Experts of a small language model.
Experts: 128 clamped SwiGLU neurons an expert, 2 picks a token, a shared expert of 256 neurons.
Training: a variant of Adam for the experts, 347M tokens.
Below are experts of layer 8 (counted from 0) of a mixture-of-experts language model. Rows are named router (the router's row for the expert), gate (a neuron's input weights, with its number), up (a neuron's input weights, with its number), down (a neuron's output weights, with its number) and show model dimensions 96-191. Each number is 128 + 32 x the weight over its row's rms, rounded and kept within 0 to 255. Numbers have three digits each.
Before each expert's rows: "comes before" lists some tokens at least twice as common just after its tokens as in all text; "mostly gets" lists some tokens that are sent to it at least half of the time. This comes from a sample of Wikipedia text that the model never trained on. Tokens count by the router's weight.

# expert 0
comes before: " the", " ", " a", " his", " its", " her"
mostly gets: " on", " in", "In", " for", " from", " In"
router:116116107112139162076124090120100136134116121071134152059150107109107169184098086181125121132131164165155134118099105124134034125166133165099143099136177102125114182157114105151092113118125079088143132237142181107095149177112183079093092139107159074152114155149103160102112088054139187073
gate0:153091139144104157096180076153155137137084085125107143116118092184142152177119112120090169192142187165128136094168146102185126149096151118126131130105121143151144129163136140111186184159153200097174153112130167157088200160133230113141111088138160167120113161165101100110154109129122117128
up0:105145072143057107142113087180167114077171115104142126187118042145159159108227108114096145123118215139127136110136078114183087096048182197144128182131137131108137144173131106123072131171151138177147084087135143129135093173086124141133120071149155119101096148134105075181126133168073148081
down0:162208137130165161089099134119142123105125115104137114095118095094144081147196132167138153124126107055142143131091115126152110144090043047142103148127155136153151137147175123102106156093129197045154053164089136123156112128101135098192164137161116174123095114170139112093215134124090133113
gate1:158108124049128185078050156082095124070203132168110131106118195124148084118102111137199159086159182100100130107145121181128123167093165113117148135127152093189186131134143163120165139096140113113163154081098080140182133148171120076051136194140169088154177136129059111083168107082149140108
up1:094105141135173137117108111133090142113129086102154141163119165173149059139096145106096107098119203127101142079184114144168140114131126134122151184140114156125084092093148176162161091149099088168108194138119170143128115088148114124115127108126163120105091148105127147040126136149157129132
down1:161129163136112147121138109099169121156092122093095160158135130181137082145151177077193120130140169168136081068069123112110178168182080100157128142132115099140153143106139131107142159087186135082157101108112141129073181101151051131114101146156096140108118115116113133098126113107085111138
gate2:095160115142145115099116157156134135107138104088159138097149114142175118116098105127168151180147147151169130145083180106097146118145149071122168099123086086098125139080162125141204162164075151147111113139150186171052189130152110109152169045125146152129115117116118107111132109097109109124
up2:106169130137161082183139146113104112189149101130095076142149132176125139172151120101130159171133129102213128154131146114201158093053161127043106136157167136068191067143126135072100098178106178166172200156170128124099129092132118127122119093116217118185146092151122171172130075166090158097
down2:150120161120091175115153145125122116175106194125085149107122144143134148116093146179169096136127127195129133147131150149166171109157103057166135109173176155169141127133122146160132156108141102143138158120125132048164113174140129115146079186184064049134148175123061114099101155192091171168
gate3:120056187112132066252174162115130119120123112151145180145143102114143150130112098096101152144111180161139169196077144120076144173125100102155148095083126192138153145095143110130119119078115131146169066124131075122140141118187038147090137105120148111176129085111117139155155117120110144103
up3:073213135181152091198125192100124086114102056081116124123120144146140119104121065105098128119124110104047189140108142128065088148158128161162122115101135110146097092162144099135160094119095118109128113153138109135124126095102071130129164095057167148138131126137189205113122115159146145124
down3:124143119108133110101125095183131151098169167119070183104132139059159094133072160162104153083104181111135053114138140152126192140101148132088135082112094137141177126152063132118129184121118130112097089123178090101117078159177156106137109138179145167170200146131154095122093094130094052171
gate4:143140131079121114126111178084161111138101140190094087175090132157080161102092128120103148119118074120150170155098106118084120118061138133143175063075106143120135067117173135159125152157110146086087157103080160108148142098139114143075057126116126147114155128150181155183143151106159069091
up4:154132161165172154149129136163058121115082082159144069085142111102077162141129147091114094144074095124197153178096150102158122142151162150118136142117144117234155155143080041176108067209112093147114082159134128105055117153122153059130102151093070133120092044093103189103133097106155115115
down4:169101153141136150216110125162088104115144100115163085104073083115074085059165112136169171185140134107085133181145152127181112120132176181085149147167105118152081082145099177118136170085138150117127201131137090123143123133153161093115127085174113124110128128169123086138110128133103154167

# expert 15
comes before: " ", " •", " United", " city", " National", " same"
mostly gets: "The", " the", " National", " •", " MPC", " British"
router:190074155154152167208105139106072124091138133171166153167109153175101130125178087097129101119108112106067166108080103105148125166152153144194145159129113132159108112084194134179095126117111114154133130134137133129135142124118116135140152102110145140124123111090110184110144110124115093187
gate0:145118141155086181097164145096142199103117123128154102170158127107153139124097094146101115091174161147129088122141156166117126102131143130124126085123226139183106121147099176117091136177189112107143087081098111081154138132136081106121133123129112127085136111112105068187151132105100029139
up0:154130159093096121125121097122069138118106142117079145111170140123210132159143141150177043092099163132124092129106156205098127126116108160135155113143138140118074106115157122110078203093178096145107119145126136139129108103155083086158127156160141167069101095096122047070162177150166169132
down0:164140156137160119194135097129173140119164073139126119066109170061157173157167083170135146138095128096096066126125173109142178158184113079132160131101129175106182120078117090121150099145091153129096149100112137173119124133143127190141147103162144107116191107133105096211135117106137069137
gate1:145139159146093130112126181125162167101086140061149133130140155132185122141112158131155092097157132069124146139154170053159107117160128087124118127133153110162137085200078173096176124169079148140165115095095169137131091107131147100130166177137131114149168072143166105142100123177127134123
up1:162112152125117193161106134063159090113094109139148123159142164109128127124101054099097113147182147151122174129092156146135086127165118152130129150129145098139140087159096163164177084150154108078071132159092151166158188190074150099118115148155155143077139164169155110129156110111118152110
down1:176101076140107101162116098156145086104219086118113094097110238161103127158119098072110136117131108133169133168080122130123127184170097160157103070128094123109153130154121069115137167159132105193132106113137159070133139190114106060116152094134175093174115119147135125139113170145117125122
gate2:116039110097155135145175119091133123118101122146152140145156128097110118106131110113132098074124107031134165079186161131106113138101099120121151140178130064118171150136148140183141155095108137132133132207083216162173154110112129124091127109102170162109144137159117139188165066157100156101
up2:176099110100132101108220085137140123127127093115103103138092151121153081112120102125160132100100108141110109103141053104166100167094083155154135146141137118052142176119136141124121112198044099165097099127147095131107088139151112135122044121096134178097146209156081133138156080093177153112
down2:140118164147136072171113157131084120124126113121158110142117136162175112139122152167114060118116100133171110134086087148066112138121136115171116136131151108130161150129095098129177129117110106134130143094120107096139154116129154117135112125110165135177161203113125155116174115091160146084
gate3:162109108128113151193153154127131177187150165110218060093072117195169194122118180159120140185126134086107141162180123146133140172088131111096134149096170113177136132129129150143175096149065086177108103096138117091097111111158107100107113149146112206125125152091130110142143123087118116142
up3:140095142122191180107141153136103150158144050082136118137104180118156091175088210163087095128170152170124101111196155098111179129134141141161129135116098099094080115151150176134118184108183147084125143072079160142127144181101082139121159117098127150167142100095122136098155117116071126177
down3:157105072063127174102094165168094089135107138122129071109150062174090147099077132214162160143163145104132145152135079126144161171126122107104134140120115146115138127083168116183132057203090096152135129110126140159122116117115111157123121086193134168122067127115076172124121089160113130145
gate4:165184145161154181113076162130107133106113163150116125116095171163143153107198103126097126106090113088153122154139155102130123114102117114096092086114187153145179092118123049107129141155162110093112150085085138080093105137133102114086180161157145150119119157142123112101098100122127103106
up4:183106190115115122074173166160162175170103158158174125179175135159094120088156184107127116117144158129150105090163134126178136099130157159077142137113139075077118153121180119122143143168105139065115226111064124134200081122133113174119130101193104137111104124074102063165132150132141144155
down4:172103073144166188132097128160166058138132147163118145123180168113117132131103194167127181077143176116126079178116152101100139142115131118142138158234058089168153142157094136176158144168123087133141134165136136152140153169133125111133076160154105102105166118106182173151069148137123108134

# expert 7
comes before: "20", "19", "18", "1", "2", "3"
mostly gets: " \"", " (", " ", " $", "/", " '"
router:087109115114160140119185123119087153083130151108176122144079173128078133115134148099119137139085150098095142179086147177146100086138063193136118125107132134157133149157109132179164100155053103177116111128150126081129182155124132093115116125086128097139137168067163105123158167130184116079
gate0:172147150151099124137147171142095186087069119127131111181091209073067138104120140124121145109135125117151133086158122128112113139169141104122090207171180083180082127100127131139127088110137135139069114176204167145134113125108137106056120151134096115150143123075107158099133109194145118099
up0:158149133134187123148138212138134105129084102102048158105129128156172123139119110094124113199139152142142145131113112129171137102076143112120165109171154144086201141153134079108056181142120170125131106128093170130170104153188103162175097186159165137146075106097172065144120123130112127102
down0:146169202170162111160153144158169125128101129073136140120117180098134106167081153105210096125072149067174111159099100174123103143118123152083089129066160095081170151111161085160113154050070108122126090130132099141115167105104081148123162168165120132141093123137072089114139132118150133092
gate1:060136147096090143101115136157114099145135112108108180130176113165131090141176153156152112170145122088126113166073150118169139078120130151096169190081134166124184088084183081093134122136078147144159088136128148136101151157171110138108115183134123143106159200131129134109164128135139095123
up1:087143130123083110106173169136135049094111107163105172044125086079141161100114159110141137112155088204144118115102128120148091135107123128114209176177093069115115153135137162127122210188138160055096082148091156103164087090108168204160071079106165133123142104118177175101164113120108122147
down1:157131109184127125174113115177177148147131129161105122072127096165128091131106094131051100073166131142110119129119170065132117133157157162099109135072091159134151151157164097133156127160151154123142123092182086124182080166070144147108135166154151124035120129118125122146137067110171143141
gate2:116157120115096089138104119117116122104161121182128143117112147119084140148097161087127077045130070098145148112173122184094110114129115078092071122195133170149099078110091146118088095121165077109101185131170119071136091117106175091114155115156102132101106094159149169129154101203126196068
up2:191108114124102097092111113095137076088118144106104132104146157134075087117100164113134143083111100096118151143093139112131146140127126059140094132137106133122114143124115121164102135161169137108132153185125121106122102172136114156129141117152140127120128122142207154115135105208149227117
down2:100151157138137140169142072099147128104180124113095134135151084145123110097154127122104203093155157103118124121108149149141102087083090153151155138094155102123100120148173098205135164067111129179155153143177166136123085093133101145119174125124165156174217186080135099129117137144102110067
gate3:093155108113045068114193138133189097102080083110137145108089128100196126109141135115111102152104166122154119137137091131112116137126107188132143102111108131097100152076076064195194114174060133103130142128205096112180149130142095180153127140133137097125127159142140176171143139151127132106
up3:141116097127092158086169096170178159125165130120101128071131088101145135135145158063113145125098145190200064090108145088202171042144154170133157085121179110106138085092136154186128151145089145149132122058115112195092146123131127152137191150152078158113138153139152156117112122047128168098
down3:127076134165084080143093174110101135158154144130161105171166091131148153145159159038071155103142136134156144111142150087128155117167098169160131105117151093165169147142157182089113148134128129115100133151099145130154166115141180142121143146140154143171132157129144157145150157162126178135
gate4:085160197137119157118138075090189121105184131127107108185122140139188134185133172139147121112156117093145146103141065131143157122112124115109183135075086096093110119150168177104132148111075150113138113167152100135136147114083147152133153140123177129146137137082159145127134149111173131117
up4:135139144102113154131142134117136126160133103106145127095106106113145156098104156118122158089196141140106086159088109084090186086132139086138212160137110158114133103145139188133140146109154142073150125159122067164070133064096148091084161094110149094138150058115159195148082104129178099146
down4:149145146182112128141081148121127163084209145115119152158029137202084089143178133204091120143136158120110072118097078169137107140134153154113098087132140085107123140134188096134146099136092104136121107137137153161201138111151129114071151111160146125112216133127165155122118143065170158118

# expert 13
comes before: " the", " to", " a", " by", " he", " that"
mostly gets: " New", " where", " used", " South", " when", " North"
router:097160101147164143163152085097127151171087154131119109127207123081138123113108098049140093115064111144132108115154082142174115125081093022164130117132147156142158146106105109143113165146127133043130078133113134092161142122180102115170079160136095133130099100176092188085137120125086180147
gate0:148080097162119123152126132130109104104083080140098054116086090120143121147136121065091157127101096150151167128128129087086154096137089140202093173130140124111116118164125142167141195071147117169080127084091128107163175136079143111122097086074126021091120148108101113076135123181138109075
up0:141149146163134192107188106137101091153121099124122100166160176131132053091133163123146194142146081134134140157154150128153087124105098182111120151125104160111127110146134130082139182174063116141156126098176106139155114163105102169164147098180164111184127131138166143147135158116128102148
down0:185179093119126092092164099089154176156122093141122087115148138121160061102083134122179175115090122115109075141118098116146125110114093189116124127172102162180188124154096128080101094167144138131121154173192146133099069121117129147161123129129159110155092119109147151162157097188060169157
gate1:100118182171062128160157203120136125086104094083148153131110144124126159136088099118120088078126163104176112132117156139130116098114134120161181134223100102114076121146108090150094134137119155113139187155093122098138131208110199123177182120061172139089110175152115114130089128120165121203
up1:112151149190087173145122124149128132063183089142130153085117091125103180129110107109130124116113128120102113140145109105062164166137120133112153172114126142148123119143127132148100114154090153125189136137187144117072138136072129151139103157184152201064179144118118140103075127109141080153
down1:123132170127154162136135119116127131104114107116089147168135086088133116106119099097131133131140093191131125134162133110105140121140114105152169144114125143132147118184127153102163081087131148145112174147076129099105111171157118113146085144175173104058117091175070134142116124140076186160
gate2:106165117122124118182075164119159174082193184093102138159154055116135185182117139149158087122134153069172152170066143134124128102163109135107139144064130118178194121177113124114168116076159089128129138091139086141128073124125061121107114136102154127173127106154148127093107162151093091111
up2:108076139107058096099161161152126084071126088148133167109165134117084124121145111072116134180127132176184094131114153116063163082132167119108172106080107144100091122080147111130119128137156139116196138110096140126145172126137122169123021153184092148154157196099164099113161091226111103137
down2:064151198111074097179118151120134160100119155093088169081107126091113070102189178136159061087132161087090065108102212152201149121114175119156089190204134099110134157115135129169143093116137091171098132084110132152137079161096124142130172131071178122136124127141154154143119135105120152126
gate3:151120164140154134121156127113101121126108114123180088148121102131076153138137146131140127082090085136136165152134130065133107112153096086127104173107175147126077085120160115145111166178178140115182106118126159127090125115174135196155102140180132174126136189154136108186052079092060132181
up3:108110134156100154195170179106112114058141111122179119169147096147148164125116090079115103183189090193098229141096106123171098130117157062176065122091140119132089171155128162133137133103189126158153143111154153125168134096143130167160172175144098137100161104175110182144142166125108139099
down3:127144066132132137116112191131116125187145089160144146134129127157149106195109154168166172122073082180110127185152155120078137071166137176088168116130145164202134154107073144079079073184121112110094117081157129067126094071145058116137137151099127072126097083131115126103142083204116150139
gate4:103152193123112141119153114134095118153114139148116142146118112123112140151111139161148114103165114164196141134158139132123179082132166106150160145169121093095172062142150119093079118094097134156125122161173110127151085104159124090085105116124097120099146116089109089198140160080175131185
up4:107154088129115137163139085142111168118121140107114110117128078121145173139088126135210139136084146093170151102124076147114102099141111098093197085158103079138160152161088163163111101090139126128157118133135082120139122098123128113069107090102145127093146114112198127149141123179119147123
down4:156192167092129130085164103100102120152104087111176160230151177123137113150138187093092099116114048149143168107169104167095096157142107102155143125135126108087180167152090137185129036178097184098155101133165109126148170113131171170104161127131112137089173171116126187089126139179144182074

# expert 2
comes before: "-", " ", " The", "==", "The", "==="
mostly gets: ".\n\n", ".\n", "==\n", "\n\n", " |\n\n", ")\n"
router:177116107176096180170154135111097178139146148101157184127135120150123132126119083166136091104080148143168089196108137152158101091126179186126118161101156162102113122094160120114161081185104164121136085133196087118071138111113130086104112187099136094168079088086140175112162076118116068140
gate0:138094152115069133121114125168122162177112100137103182159125139135116095113177128116093096053082130097243080120097116177127178127146094166128140111080179101075042130174154114127083093155083120135144122156134127068109085079125175107142120130141127133163119160141150143119142079120109156116
up0:144141124176131157108075107169161107143165137074110183152126139175165105194118142153095094170140102102173154154176112179151141118081160138128131133141163120145066160090141131118113156171104104151148100158143149104130027111096105173115107078147164120213109144143167171134171135108178141107
down0:148145138138217165109113109147138076107125102153131101208130091124079151138128160154081124124121135102099147125131096137151155146132140094149127168151108152202148132112180160095150118167168134133105115130126100083104113165172072160088089162139148146048122129133150124143162169116161107112
gate1:102178139141089138180140128155164102083162124100111116134101137141116171053112117157106098160168079111097105134069141114102119089108091139131130136067113126201116096145115142090115147162138110161143167089140152156111134158091123088122139122166129156076131113108149077162138133157121140131
up1:088125152153100103022122170157159099113176079107085137089187124134122133198143119149122142104150149098089099111150145147129143133124117167145097146133088099088075081119140111059147083157087111140202108108148158147145168086081096144160142051105074104127170125039114186146129135139103101163
down1:136112224104069140174166140178118139196125131124085126111084130076140129121141135174125080128083119082145070163146100179138107133146136125136160104169163101162119135169095110155121131114189134099145158135154154111164048201104097150156148128127238144156077142111104073164106134146090124112
gate2:104039181078118125061086173125098103138155096105124117105103118055153112144143126159150131126093088130108089104133046084096106127132124149181125116112043165154160088146142130141036148070168141116117164128143073112133113125120094150121196150118157105131177111121131123119129068131122147076
up2:123171161018037159070139197104091117112115111127208079152111108109180156097126131123111092124079192177111112171197115121126099137098119155159125151160053124165151092174106163149095154133136135104110112113194103150148068171145093111174154163133116109167128096076154121101102054113117070165
down2:120107116089158168128124105146102149111086087138173103115152150104101100127097125133119162064089098136120136127092141128108104113172139127142175147113162182191150124149083192093128122143149180133148093110136105057143130128075134146123120158115146112078107152097170122169097154128173164116
gate3:195078120173162096121069142145117108111177123149130127149158099114177140102148111160137107095119193099120142129109112091135090140158133117126082064177117166147146164181128081125058157159153119182125121138127085120078103101132092092086168188115176139124148106119148170105097114106190110108
up3:113124118110141136077135117104101070109155109124152138146051116112111048154110043140135164143131087079135154081104082111123095175156101156096086126154122146134102104149140090116094103108173110115144146127090113160133106150114175132149131121098116117117144142121187065145107123119123084148
down3:169157055065124197177162050088107144118178140119139121128141104096153115124110153126100181116116164107181093139153125163133137067149141101150147095149179153114184136206149130090069119149135141114136121187158090109119192117095164119071083162109133175100131116114161121095155122110109156133
gate4:102103138135152142170139096112175128087099136121142106108111082085112117154099086146141135060158125112135144114200187154021166162117130072122159121130128159152085139106094109140093131129108127076179049167135126109119136155138148133118097162128108114093106146133156061121092134135093226107
up4:138113128096135113145107111091114059150128144168140146080172107084122111173095105105145054100142154175161138066110166110090108123109084110108138101094153172106086127137110120120072163112121091120161151152196073122111141191177132158152112060209068114112145165142182058088113117136134174141
down4:189152123138116110153120095132124101123115105134142170158155153174138126170150149129131154113128165105074084155137139168125133121119164095203131058130143119136140195195082089143091103095130149139094152160093092137068164111120151074120176166066158119171153092123131119172113177133127125097

# expert 6
comes before: " |", ".", "–", ",", " |\n", "%"
mostly gets: "4", "6", "5", "0", "7", "2"
router:093183170104127110118125140156200047110097127095139126137154124142175144052060119108086137109163118182170099141132110063140070122103134148050096039196108142124032078122057102139111164098158109142100173123118123112143131157170119162109139083100134142168145111221103099207124130160172143088
gate0:117126094138126087097191149150102132120071056099075130121121141121080142122078133082170113086138091104123143126118167081096144173168143159099172145099153105124139133160085130146144122154074103145103132100119160124070103090058139042106072086125110094143157139120108223167124168140129131125
up0:155151098168086055131137084135158120131103127089140103070145152155162139084123137106102092133129098113203102119088151153102122158207151132057196078105133070144075148115073116112163130074160120125091081069196118102100137125142182086124097094046069162132135130142105112109123128143134164172
down0:127100162102126140138119067150054063108142122133154157147146172108106111137176147125064168143101118177183189150093133146162051097092070152096113071178112183120103139128072133069162195146124103122142129143093131151105165105143148138117112165152134077140086159168136084159125105121144118101
gate1:104097170132137123115191148151195102183119097166133104157113140171089193140108117100137146129183125103163153118164105124178083108098109162038144145114175064096159179127123120146111156160104149066091101187166121120097112154145117162135144112124159176142071166163140127162164137158154155131
up1:130088209111138175162185083135129150143119122141145117103105115121175152169100169094136134093149089111098132103160125098148132167101099135141177118123181133121157196162095113207119199164117071127088093157173141099164135072125136128123200060155130217136098087120140128049157131146136133104
down1:135174187154140120155121128166104127127112111085067077135138088146136170076156175115099074134132093157117075123109156091102132125158163126157081105205081144127105153103108108147135115181141172127047138133109111115154119098135184114137123136187092108114111053141176065152112120116131187109
gate2:123107102169123119127184193079149121095180123131104187109107126108128125209149138097150136146162114124116140116160203107085177142127097126126114145145118153130101160114101092146159134110095176123126137122205052132102129118138159154112145116158086168122151138148121106136117096108127103122
up2:107126186155118120161136166156123140046193129109108104170133111151168124113143093090160151130170095130142062111137149130121131142173103094134100172142111081055081093167101156128153091077099146140165118038087136106102084159086116079180064118107121137153081180139156147117123132161156145112
down2:095098130115138110090171132113149124147116093108142127160129154169136127099142138096184111087154126109167150146100122132103096104135156056137095126151129150128118114099133187104139108127224102125120096130164096129161158152100137111088099039149172143137154133095135124136144155085133122081
gate3:087163106146160108188133123134136108176164120131141185111124088074106195116088129113187131116143129155100116116130209109119151157154127137139135118126104131109122072056126145074161128105130202190130130124133112154090120115124115133122055123091161087170121091123150134108123149136125126117
up3:131137154154092067129109082126100067147165119149155144094134100148101118168189197161135163187175179158149192114137092152101124136095214133200115128090164105144133080125122112146213089127129101137129113151143072168116159116159163159119145119138097157112056126119141118016082077132110163106
down3:101076138094111085151161112179154121052109160108108136055170142132062155128120150098171143125167116101180079147080173130101086130067129096114195190156096129125103135121125147090155171092128127151140186150133148116123080152148142178184126173105140088124123091141129120087134085127103109104
gate4:127109080151144113138154130097133142146115155124048225172092109172095098127148087128143149157147099143155122127141053105115077174078189132084113167156135085070122147116167157147138111132154182132089074103154162133126120185129118112152099167161146086135133122135129116079178151108136118054
up4:166103146129125157142125157121125165122207158103138119222137132155124094149120110097171125145135115102164149181138076116155096141080129186133129141126093157088111138125120101158166150164130080126120146131159165137151158147144120124122091135182102180221162124096106153128108138218188163111
down4:166113103167163151171103144134136125123087106129071098097131102144175135126082057159138125173143136196108142094150078160086150124096077141151168068236072143124080123123114144145124082129116183139151163127115173162153138133142120154150115052095112155103194095111137113138175127102120161120

# expert 14
comes before: " ", "0", "1", "00", "2", "3"
mostly gets: "′", " September", " November", " July", " August", " December"
router:067156108087149111125132173179089185128141141156106097085185090129104065107142098137136149172134194127101109171123121128151134057130102137121111172136166112127181130135145080147140156156186145130099165186165106106099133105165136058092160119125123156151138142131122177115114148120128110103
gate0:099177074179143119142115113145127142113121164114104144139071125127171134109110134116089148141092104128076147130152178128151092105161121076079128165072048066160041114078156102135113120134133128062112098172116149111084108128110142128129128134129110128127076136125100175123122108158082091114
up0:113114125121152102102098130119120101076094145089099136108125111131128190088101075074135125113061176135103157149160124187129103151111100147112105143066119141165137099133115119115174097111099108084161106146130100131144132082096103113102077211203138171128111145101176131054173127116127163142
down0:140104105151134181100150085158140127151141086181121157096111131192126139146117133075081112185108129128184158117102127089108131124162142149094178128142179156057172154130169105099165115089164097162118086127098165121113104094117144123107078073101155102132129111087146175103102100086128098132
gate1:110136128076117100196145167161193128152124052125068143154086135080181150178120132107122102113142106133184145121120155108154146119124140120157132143116112098141133077107185113121134087092090145077138162165072120112111093144108127166117134163177139189114125117191111171159213145154092089131
up1:106094141139093084102131165106167132101135054065111141116147119135137098152081150120130130112121171135150087123066103095095071117098063126143090106147117152139160162205142102145173104166076112084123163114128156170125118141063140180101201101135111147192100134154115142112122122094114221102
down1:132145125141105117120160135138111136155167128161115194086143121098111139158127131103135153086094052092084104140140149108145139117138089140090162101138122047123160174094135108114093197139086184082149101114154136100210126096141119117149171105136118108076177100131136112096130123136154115107
gate2:187118131157104172141109138163160116103125106171134146124118185081153125081115088170156103157109080111129127106169161098099078059150102133133151150113099100132130149146141094161111099149097105107132043143121117161097154109116139118171088087121082180082124097159147129069186139152101100111
up2:128145169088142110175097115140102125112128136149114153126156076087156109096144133136157141119122082115120133139141115064118176107141157155119152113143168123156165156114091081138123121128143129134114117161152135108087140112146076097128161135132162127123158105206099103129137157176165153074
down2:106114098078131087149121115073129145240121093182127153124104140127098185177095140115156123108161138162109129109144184126130177087175087147158153163141133100103087096093130098174153119125117148157098101038060054117162053110131168111116133132062125140077108140119120109165170098085091168069
gate3:125096104123162131117097136142131134154134164132058071128124081151161096125153103137085160169114117108120132148073099127119098171169103166092100126107142131115157124069150102130126114132128092163103152160150108115157065159152144088133153124107118043152169114143079168123144074140145128100
up3:156111165114186119197090132117050081065131136125168141137104138141121150097119067116112140112100181123175142092106159123120105139159127153138137134121079164160105160127089106151125114174101153142155189116126091133147089104068124160105117179120128139140118148125140136109110124091096127160
down3:135140131102105108129144113125110128089091130079170098125142118141174138166086100154137110106113146128115136147087161153139152155121105148103146084186175110202116088114146130124177187147116105110062086172133175137107133113132097136135140093147095124119199140138113151101139146118094142135
gate4:103122102062104141144054122126124097131161103141139146100150112076085136127168118087156088122130165076095131161167139144124054064086205230049188157099089101107174107097144120132128127110146091131200145188148139088148157120097146092072139165115136133141160089164132132162132121145137131130
up4:142142123153103167123107112139133126162136156108142076127096135162148140109227133108183170118161108118060118127117136102179084170048184149082175157058148080138118142108077142097166107125131075114124151139136143104151152097145160131131082135079140131103162132156121161182131184144171168121
down4:147125143191158039139085105081093058142162101139122086124133163162093173114108158131103110158187148113140123167109132066159113103173150119136140081119064090121097071156126145122116184123183139094129197183104189101137081089125107087161118104126092121116144137127124128071137173103148127117

# expert 4
comes before: "|", " of", " is", " years", " States", " time"
mostly gets: " |\n", " this", " two", " first", " such", " three"
router:157150161109137065125100115115148149105075128131093112127039149104164119141107153078152142108110108144095131121119119080096140148110166054120155224122118151072149137130084161079065144082117134142146148072148106043107134154075104073096109099163151185137094124146150179112137165104109192073
gate0:171202156103200115152139146144139120110152115123100110114177211125087122135131115160088121132137123131110125085148140160069072134087196181121171195156182129133119174059208084102094154131176096103140090129106153123126126144150136165131142096156161183143161099154138167133108196102123160085
up0:160123178145199109149086067159118113107098102154139150102157127139097107120094083087076150120085109189155111120234098174142132112100109128164076129106131171083127157110070138083146140120144141124163101206162113112101141172100184235139171153161109177179135135126091124094134111093130133099
down0:132123080098124176139091128135173172144122157102132128117142083090117130171130137155171060141198147135150119137115131131117156154167068162105107140140103145139095126092159167100130154116089134146097118120127117136069108138118168083113079096134153138178132182042139152072139120104168179089
gate1:121088155111079129112135054127161117126146116093113162156120128115099083154128186129138138104094188146152104122101134118171067075134136110136148151107145137074105106136131125099201138118169134146176135135101144124173149118131137108138125159097165174116164163069160077084126152139107111114
up1:118154137132138097127104091128118123110111170110108112095155099056150107168117124129138100098150091133124135137128161064119102085150148129035121127108124102100131145120110156152111121128182133127174118112102106079179147119103138136114168103096145124144103125098144072097145162158084150146
down1:103059158124155171090100119067148108075142129151100055163156123112126189136158141066080084146134089137117135144108123106080116177097141145093164084118110070091132117111108105111175130101128131106147131129170140127137112169154128161114169124153083135138164085126147130159154191146128181148
gate2:133127151067122211127135167107130136138174112168129126118098129190178173112130148067148134122087166113125085117121140117143155111129129139123205144156097123153136125102154059122128106146089128060193091102161122187097084160132156123105089092184161211140145118132104085122118122161082111143
up2:082156103053127117146134098109097125201120140154192154107108152116172171157169103136089145072136116130217097124165144135103090107138126165175132110126225203100124134118160159129180074094144116159108118109117199052111132143198097083219151135130146111168153123148141145093110092093120137166
down2:080067089094122121160062158105171132093125130117100135153064163154139155066163119140123127144142038095158124140137175168107115151114112125110115103116106143103169131155082111126182089135160131174162116144146065123170189127072170130149103051130152101189117102161159139113132164157107092198
gate3:103101095099118119127078160160138154137124100128136203148126101114124133197129084090110147140112126064137101093095105178142136153104132152102103136077142106153133142079095178143065145128115071173159137141086138095132141176082142103108142061069087145076149164073090114124092099105137191136
up3:149165182153129147195088131178132201177138122128107096142141152134125164117067150128150100120104046138119133151121110094131145163116107131193060178115093179156151141135180113106130088097133095130094130166073109130104110186073110125169084124119077135127138096096065167153090115118137146109
down3:143136086097051105138111152093146133131107136084107083088102130147162133109155133171134114085118152070125062138113136177128145137146167116113096131125062114191119148137137152103097122114159131117066056105150157084158147129129136134123091192108082084104071078089104149153114155177098096133
gate4:111141119156109100095097195116120110067101127118167053116113107079141126088114121082141134122112130148179184111154128104112179163078193141151118158207154158065122111104117136114111104096105111078156178098117128113124070074072178086068143126138150089118123096175214081110125115102117126141
up4:164117121066165111081097126116098105122091150147137103114149112161176162136126095076179132172068125222156127134217168164124090134108127125163137183121174160090180186117068139104143144110142104081167186164097122164133077164133137146151143100129135068107110153136098119147084122080141141184
down4:150107078121157128113121092103149162131116172147139140106155117084098118165140171141129102159128151188139081112096101154116109087109179104160123140083055112154122149154133091136099202139153092124104100140225178120088100139075170124102136154114179100173136135087153167113084107118147141114